{
  "d_model": 256,
  "d_expert": 96,
  "d_shared_expert": 192,
  "activation": "swiglu",
  "moe_layers": [1, 2, 3, 4, 5, 6, 7, 8, 9, 10, 11, 12, 13],
  "balance_loss": 0.00155,
  "balance_bias": true,
  "init_std_router": 0.0337,
  "vocab_size": 4096,
  "tie_embeddings": false,
  "grad_clip": 1.0,
  "batch_tokens": 131072,
  "seq_len": 256,
  "dataset": "wikipedia_en"
}
Below are experts of layer 9 (counted from 0) of a mixture-of-experts language model. Rows are named router (the router's row for the expert), gate (a neuron's input weights, with its number), up (a neuron's input weights, with its number), down (a neuron's output weights, with its number) and show model dimensions 0-255. Each number is 128 + 24 x the weight over its row's rms, rounded and kept within 0 to 255. Numbers have three digits each.
After each expert's rows: "raises" lists some tokens whose logits its average output raises strongly, later layers aside; "gets" lists some tokens that make up at least twice as much of what it gets as of all text. This comes from a sample of Wikipedia text that the model never trained on. Tokens count by the router's weight.

# expert 40
router:109075155123111112131099089144149095090104146142181121127132140126114138128147131162108132123152143174110120125123141089165128101113152165107100141114123119141160144151160106150153169103107116107148165107117166142123136147132117087115140125135087085140085135144144121161154145129115160138147141135094160162129110155142164098157105177094118136126104089110147179143121124101150189174163136143118097087116114133114112176129109153086108155172098117109161123127130128167122108175125089139113156132143104163172184147087163163118139145093105101143148123133158085106130106153125113135139141166140146137096149124085140161137154155107124153124150100133112117159105095108102147107131123102136129171143146102147116110156108129078133102144118133139121104139114102132108123138099138
gate0:098102124129158153103137093098136118115115123162106116137140145160084156104119122149097149105143119101118088115132132145137107120110167125099120084082109130133172076150101161144111144132166107135101106142110111079153098146121109105132133132120103102109106131112142137153156138084110110126140169095119098091148151148116098158138126136143133122153128087154133106094146069118163154134102097117088174121139121188123169118111126110121111154122112112116141136150172150108111104151117140098101099165126178133133152154095122143148127096143107142154122144132133085127133165114160145143132146131174155120150139134167101109159113131103132119126118208111153108119095111151141129124090129105156161146149160143137131107177138089189128097151100121133162157150156131126143130072140121
up0:141136093102124088136073140144175145162133149145149130151145129112140119119142136128155132130146149106134160149126128146117144134136113108121142115159107133116108082150104141147102093147137128131081089130107188125149122147128116154128150166151142088140116147132152159118150187139124114112182141108151154116098084112186148111112153104100114135136128115118141139101129154143132092120151131080143132114108150149107111078121093111100159131110152105076155113126147124138110124157150124153141131092101083128151110209119110157114111116114084107154153124161140134100114119075168116123130137105174132126150097123092122123145153156117165144128119131157137121163117133133071120122133091137157153154147069109153164144170100130128126141163108135162104123142106109155158142146099183
down0:087129159115124117083145103136097147183157154173149147119145129138146104131115121099169114129119100141113148132165112157099116122151110146123135160101103123123159092100109123132111123102118166112110101120111167128127155172096144109157124100131118159073132150112120145158152096166101142168127147118095113143134118133107112164072129120183157097142121104107102059135119095100138134122127108066122157151120154151144160098146155121121147164100143102172140103111138102112157104154119141155097110105144124123128135098146107119108089132125156152122142099155118146101122083143140117105118138092142140094144162151113159129127116144152166087141084109139164169164117123146163128138103092103092135139081113119158178129126161100137093143100151170126110126140101152107142121116125134
raises: "ot", "in", "les"
gets: "k", "em", "im", "ad", "ah", "ik"

# expert 34
router:161099104150113129150118161114105124114110165105108166124156106151076110094105127161115125137132200151127131111122150166116118126146120171093100094148139084137129126079140132132157149139135136147186167101158125139089110162093121130106150121158067141127109150159102128138152120095149116110136128132130128088107122118126120125123144155098130106107163108101134131112133150136114142165153106120165147110113123156130119120145130112161131061132094096147154096123153147113159119127114118167108121134155129136137110130117127121153170129140074130150148124117111097124134116098118142130100173113079133125105142121097156148122120118129092138124182158168125158144133087142163160135165146090133109145141154105116147155129170135121095172076122160189169092117140163112151155118131161
gate0:118133147150121151087108140127155117123136111095073160170138081140139146117084137119146119157160126109111097078136142124164099102114083121112166136105158107134114159135106112161146114122096134118133118118109130186133130143078125116131128147158122112149144137160188136129141077180151140131118145096164130156132103165134101124142119092148145138116137138127124096143161143134107148129134142143147114147123120125088103069138067138156132131171141115110111123147109143107111173123159138140112103143156176114139153150136109126101120128134139103144155108131109102154066143121131166172131099150120140150122143131114125154122112131134123098094040109171160153163089105143147151115137124134160118124150154129138170161102145142119103139147149140162142119100104158175088115110094146
up0:116115167110121141155108179136157126132127093131133116147156152141158120113143155175099164119091129146111100122184141117158105147095128094109125108139097096106103148169138127146131145118104115141183117112132043092127115179155126141154081149147150145111118112120142091093153121082128107130178126150136109112112133134112098120117130091122082105113136152127122135168093118105121136124158140126133113164136072088124152143106154125105093129129101130113143101143122081129128159164149123152089138133141093074122120128153131106108121158174142131161143135151123163122107126135110129134158117113095151115137152110139139154113094164067147126087128099141095167136106106170150152158120150106126093184142087099118084153106133126115135132145111133144148144132149121125135081140118129
down0:157121143116151133184120111102118110123118107105139125083129119127125083102117157133115125117097101131154138147112101146084090147121138142131152114133112174197139114153109119099137139101098173118154137121129149126144153149120160108117152119118125133167159158135112145157148074102179110076140110120145115102118138107097129186173098160142157078100129151152116140181104160086108109128138124165139136111118127124155144159091106163131127108107148169098191116149110123169143142151069132138168127133139107117161112093084104111158127140146151136099100140170138111103112116125106101160108150115106120123140125147132130088143151071156142151139131138148142111156149126128112164099137145092117097109154110132142137134121113138164112129111134112117127110112104118099127189181143124
raises: "\n", " There", " In", " The"
gets: ".", " |", "s.", "|", "-", "\n"

# expert 59
router:151122180126104115148204124123111113122105124138166144122158152111112169117163128131131121160121135139155157158129099138125124105100151121151144097115124143147090125177115134119128184163132137157089137089109128137136116137134107141091120173113146096192146100107108158169148093139168151124129189160107157163148104107112103149116088135126139138193143162163091142161139138068111176095143139101101156119134109118102109139138138138119129153119076100113146136129098131093148128075145128102097186156119105100171122117165121168155081116164101112155144116148144115124169111145091130128114095111144157114146123120117108153172127117120148168156107150152123167134106118136150116123105145139140130092137126142125134170117127116150124141123116119102136138141111104130118135121121133
gate0:150129099140193126119086119115126113117133075107112164149145127121144127144123135142151174148109184158110132104098084146186155158105137146136088126162121138133124141160140162128107142110140143114151084135106150091154107124158143169132104133146140172137143154105130122140136125098104147146151105122115112114113185129103091116112142149134144121108169154142157100159127137145099114133159175145145167172145116154162110143103132074117120073118144139151100112128088111158154140102107130151116092111120149161129148162149137131138145120109106120081133109089152142118131147111142170123154105104150116161108157141054162102160115116161118112135120102121114121131138074149189104108133135163136156158093102133121099133112115132159109132140186116108129141134140135096129109132122155
up0:112119108138142126142102135106105164132156109139141119114108119157122118115092143099092139123117115127105108172124142170155160105109131162079121121134100127092108106144119115110089134122150143089159140053090153117099119085146144129141117118121164135084144126059098122133136072100152086103183115130093133139095143110141113107137096114121165163133077137136143121120110126119164100137139135187128128120140077132129147129128121114123107164127080162134158108140151184114119112096148153146133140112110141117139117119190126127165107140132121095175133129153155118134150172117144120162129125132120138097115118143126110107112158083146097126125112108143127093153124154129157150154164102170108114150185117145138127113112138129084115110151072156158137085163101125139109149136146097
down0:171118109102118149123127085114111101180153135137179095182132159136136114137158129134154116145109127113136133147108122112125094121184146090121129148156188161110140143128130132157131131128071113105126120065103115131136147109158146127112102137194118150103146127166149131107144142124115132133164143153145113121124090179112111112153092079142072161121150096121098154112135154138105121128113120123139106131106132130096148088101113143132124133072121119122155137121086127117139103145124109121157126192080129142093161136101151128098144142099122108083147109173096104114121129111144141144112116118161133126167158136102141106108125139123123166137117174172114162100131136107095131140116108125134149098134170124158156156125121107126140144181109130099151110088127088117135115089075143
raises: ";", " of", " with"
gets: "s", "es", "ers", "les", "ies", "ations"

# expert 38
router:129124135158138116120173108151117156139125128108111141116134097152154103126116153139203132093146105100086140129147075105122150114074107157137123127140122157082135165127136119174104115120126154135121115142110146173105120133127119099141145121130125163107139131147121125151105073089113085084142134145140147140145106148128059132126085156152112151190168127161098093115109096152114111151162114156141120117132180143130119102135128155169183115135097116136119107129133103161167144117092125145105147148088152098111131116142111176156150123127113092125144146142140094082115147145078151186111141161154136073109144112128147120144101122136155158110122138108152172138109144127161149171133147135128133131117141106122082122120119129122143115156117108077121120141154137093152131152166129
gate0:080148140148122136131124172097124158155085134160095150122135141096134134153151092136119097089064130106094087104113085064106139159112092110119105120117126126143131138137119108146117095170103101117166108170125154123134132129107149090089098112136092118143144152112129112104159117144111114110131121151209138148148152165139113133131099106153129106111149130100066177125172144112126156134114123111129139102105108134153125086132129144129115094116172127109091131121183113119114164138138100130130125106139132159098122121132141128136100148088150096139150119106104145145118126159138165112133129154123166162119140133128108125119135103159134147181073101090174124120163159147098170150139114103147142094121118127136097133106151134160134110133142126085183156097132172134144130128131123
up0:060105149134104107173170088112122135147104146113114149126111138101113163163074109166140100094118128115122093128111091136099162142130122106157124150109128168122144091072092080136151118170134138125218128136147120126105107122153137120124097106150085133153128114108152101102121118128123158149120127154136170127139185160131134132130118113146140152103127136144086135165118143084084130141119134156113145103111134142164145146113100096128123159107152113101125127154159073102131127133110124118140128113132168141095084120153161135149129158132133070129127121109115103130129150140130118126104166154119176145128147103163171125128114131140096129163097103148182089098154129121113151146144117179168131120103105141155127160081153122147135159110135138108146131101155140111153129122154125
down0:105109114148144130124159118140121109170135146103181147117116150148115122094088144109158113172112129103128135093143064119164111181120166185175115086124131119141133161110095102126113129126158157119086166122168107135172127144144143137154112164164114098120150164141145171149122075112075119112111137149108133131136122127131097131130091140143154171152121131136128123098135127142138095143131113111131115084157125126132119152107085126131111129140137112159136107119168193100167160126106096173143120105182157118118117104136103131186156116116119098118126114117127166148118113128152106130108122164126152143127113150151101143125138152165131168089112168106150152143125109151147145140119088128153130103147110159127174105117141083169139126130109124126108089143078104171135108141119130
raises: "I", "T", "S", "P"
gets: "C", "B", "S", "I", "E", "P"

# expert 52
router:139136131114107118134112085123131129086132140180121147090080182115126160121127113128130119130133116129090135092107148179078173131098154133132134108127126155168138163112112156124148119147097133129158149115128124136110156102135143101110160083100121111099132115136120142102077115149104149131130149166155083078112098157094147137165163147158102143111155158128103179116074087173120150120135123110096148130137124142159116168127092124153095150096102124145140098112106158138145130134103110122121114113101147121134155141126131138168118093136163173127150145179110103157183110134116123096123111116150157133099117144110115138101114092134102139146168157128101176118119147108164130120136159117122122076163144177096104101094128114135121144131096095113144112107185130139149115123163140
gate0:101103120125082149132096162141151137168111118112122123114108111133166124136161121124134134137147104099178102103120116140168175124125088133135142113126125127145154117130113142089147073117133119121101160152142108107137124130118099125113120115098132086097136105119139152135145156113154171152120114100148116159147080119094134146142119116128162094148152119128115143128147140155108125145100140060130128164141127155115130161096080106090125128131162091126186087161115134152162142147120133145153091123211132130075112127087116113123149144151142117120128132106137114091074194146157132164117134167129108093151087146078137139143142171166118142083113119105086131135152131109084141110120139123138135122113173151131133118081144128142081157153121148128125090105100131130144121129164124
up0:117119147143124126135112155164134110179112156081141119112164148157130137119176113135124109125106140165137099118092145163142159146138125128144163126091150144118137153145138127113143114145106102157145145121128119105161098141161139172119135118154112112089145143102132148161139134122161152169142129126102145161149094144143132169142092111130127113137136075107109165148135128112118128135115158090120121179144108154126150183069099096137088137108170109129123116114149162151140135107112127128127078143180128102072137143138122078135161173146130147112131102113111113076103156159175121174146104129134095060113109152155155140122150111142123150130114152154098149126156146120084149120140132124149093125156137124114159126124115115118157116159074144133125111096095161115194116141161102
down0:111150140159125118149130173099146111141134076144084085121087157101164145154158137146119085107157128121140159122096138142161143135126093156115091086163122144147080104173112145144141124094147102166122125130124140143149127151133165126095142108084151131098074123130106129147123114102133132107109155144131138150133127163119143091111049106135109131128091145145113084111145114158116127134121088128131120141137121107138129146134088140106122089137181117140143098111165153103147154121128104114104117156184108105155114152121104100110133167141161122120104141129129108141164188142141126108096148099131120062113118110142125122148133138159090140135110127160114164137118149122086107121169132076098173115097150101099148083153146148134084166141132151098149125158114119132120105125151135
raises: "D", "R", "I", "S", "N", "A"
gets: "\n", " A", "S", "-", "A", "=="

# expert 18
router:131099148106122119158101144176117110164141101143112163161154184133138115076154139087111139108154117129105121099107144129129118149150092177127119080127088162136098103107123138158154151132106115145116118094161171154113138142163118073104137146113179188178114139117092149140109165082135128086065105105158144151113136134129104119080126077087132094149114089065096146114136131157149120108147162130124132117076133129108145082110127116150132124176127125146133145125135114125106143128146118090145087107142087137119161106134106104128112139129103130139136117135116134110167116182105161098129150126122121118162119129118155106167114132176171109138126150117128124124159112120139138105123127121124126147121101114149130118148103113160121128126125103178124106119104137106140118173157112
gate0:138116067120116153117129125159105135134134139114160156140086134138159106180133112129135130115117135113127166153132115150134138141119112130115138098146152117125110068126119094121127079134105114171133134115130126131145164148153122147140154103108097118162150110152104105136137132061113155161131126106097147085135127115117123104150064125174110118103121179116128130140134113142098108144108143118125133128146159100081113088137114124132139122144089106113131114128107108099103127157099151144135105138094126171110093149133128138125149134143135118132116099093118123099091219158113123075127120109125183123090124136122176109149099134135149131133128164165107145082115114152135102165143165147152148177156141148159161083164147187154148080122140151115132112168101124125127132082130158
up0:121117127147137089149135128132144093132113150145106130136160130138083148123111159128131132154136152110092118122074136130127162065170122090166125130101144149155177148118148135093103153120139132108142147168134148081082078167121097124143133122170123109115127091106118128120134143174110126110123181122165154158110143146148124149076165155091120128105139125151172107196149152125131081107140113157147151102119152117152111106152140128120153120145119117095169115144126160139111126120146120085121132153135122119151096144161133134139120092187140117119113162152136080131158119110115138150129125087114106092128157133120122120119135095101143106141128096092154062161156131147141166124102094139102096123115149105099125151114109119117101147129104108155077153118113105089165127173126146
down0:133162114091126090151139126146131086137170189152120079112125094163093111148115129117107104140138167145082109124113133128108131120181164135084124138112122133144147142108122151145075098105119147111142163160124122110110135108139138124135088149134192105122138118113144117109130131126129169171122113116101123111137148136144123181160129151087108130124119147170102063147156076198151162108099123102114100128170134098128137134110128098136147122113118138153135147151138106103124137135146133115091152103129111175154137128149147134146125127100166131163148145141139148175125103109142184137125143145154113107125101139097123082095094125112131109113184161104130159124119141145099134135160101143159112074136079125138131124147140149140079124129117093130098169138107147141157125162105123
raises: " by", " as", " into", " in", " with", " on"
gets: "ed", "ated", " known", " released", "ted", " used"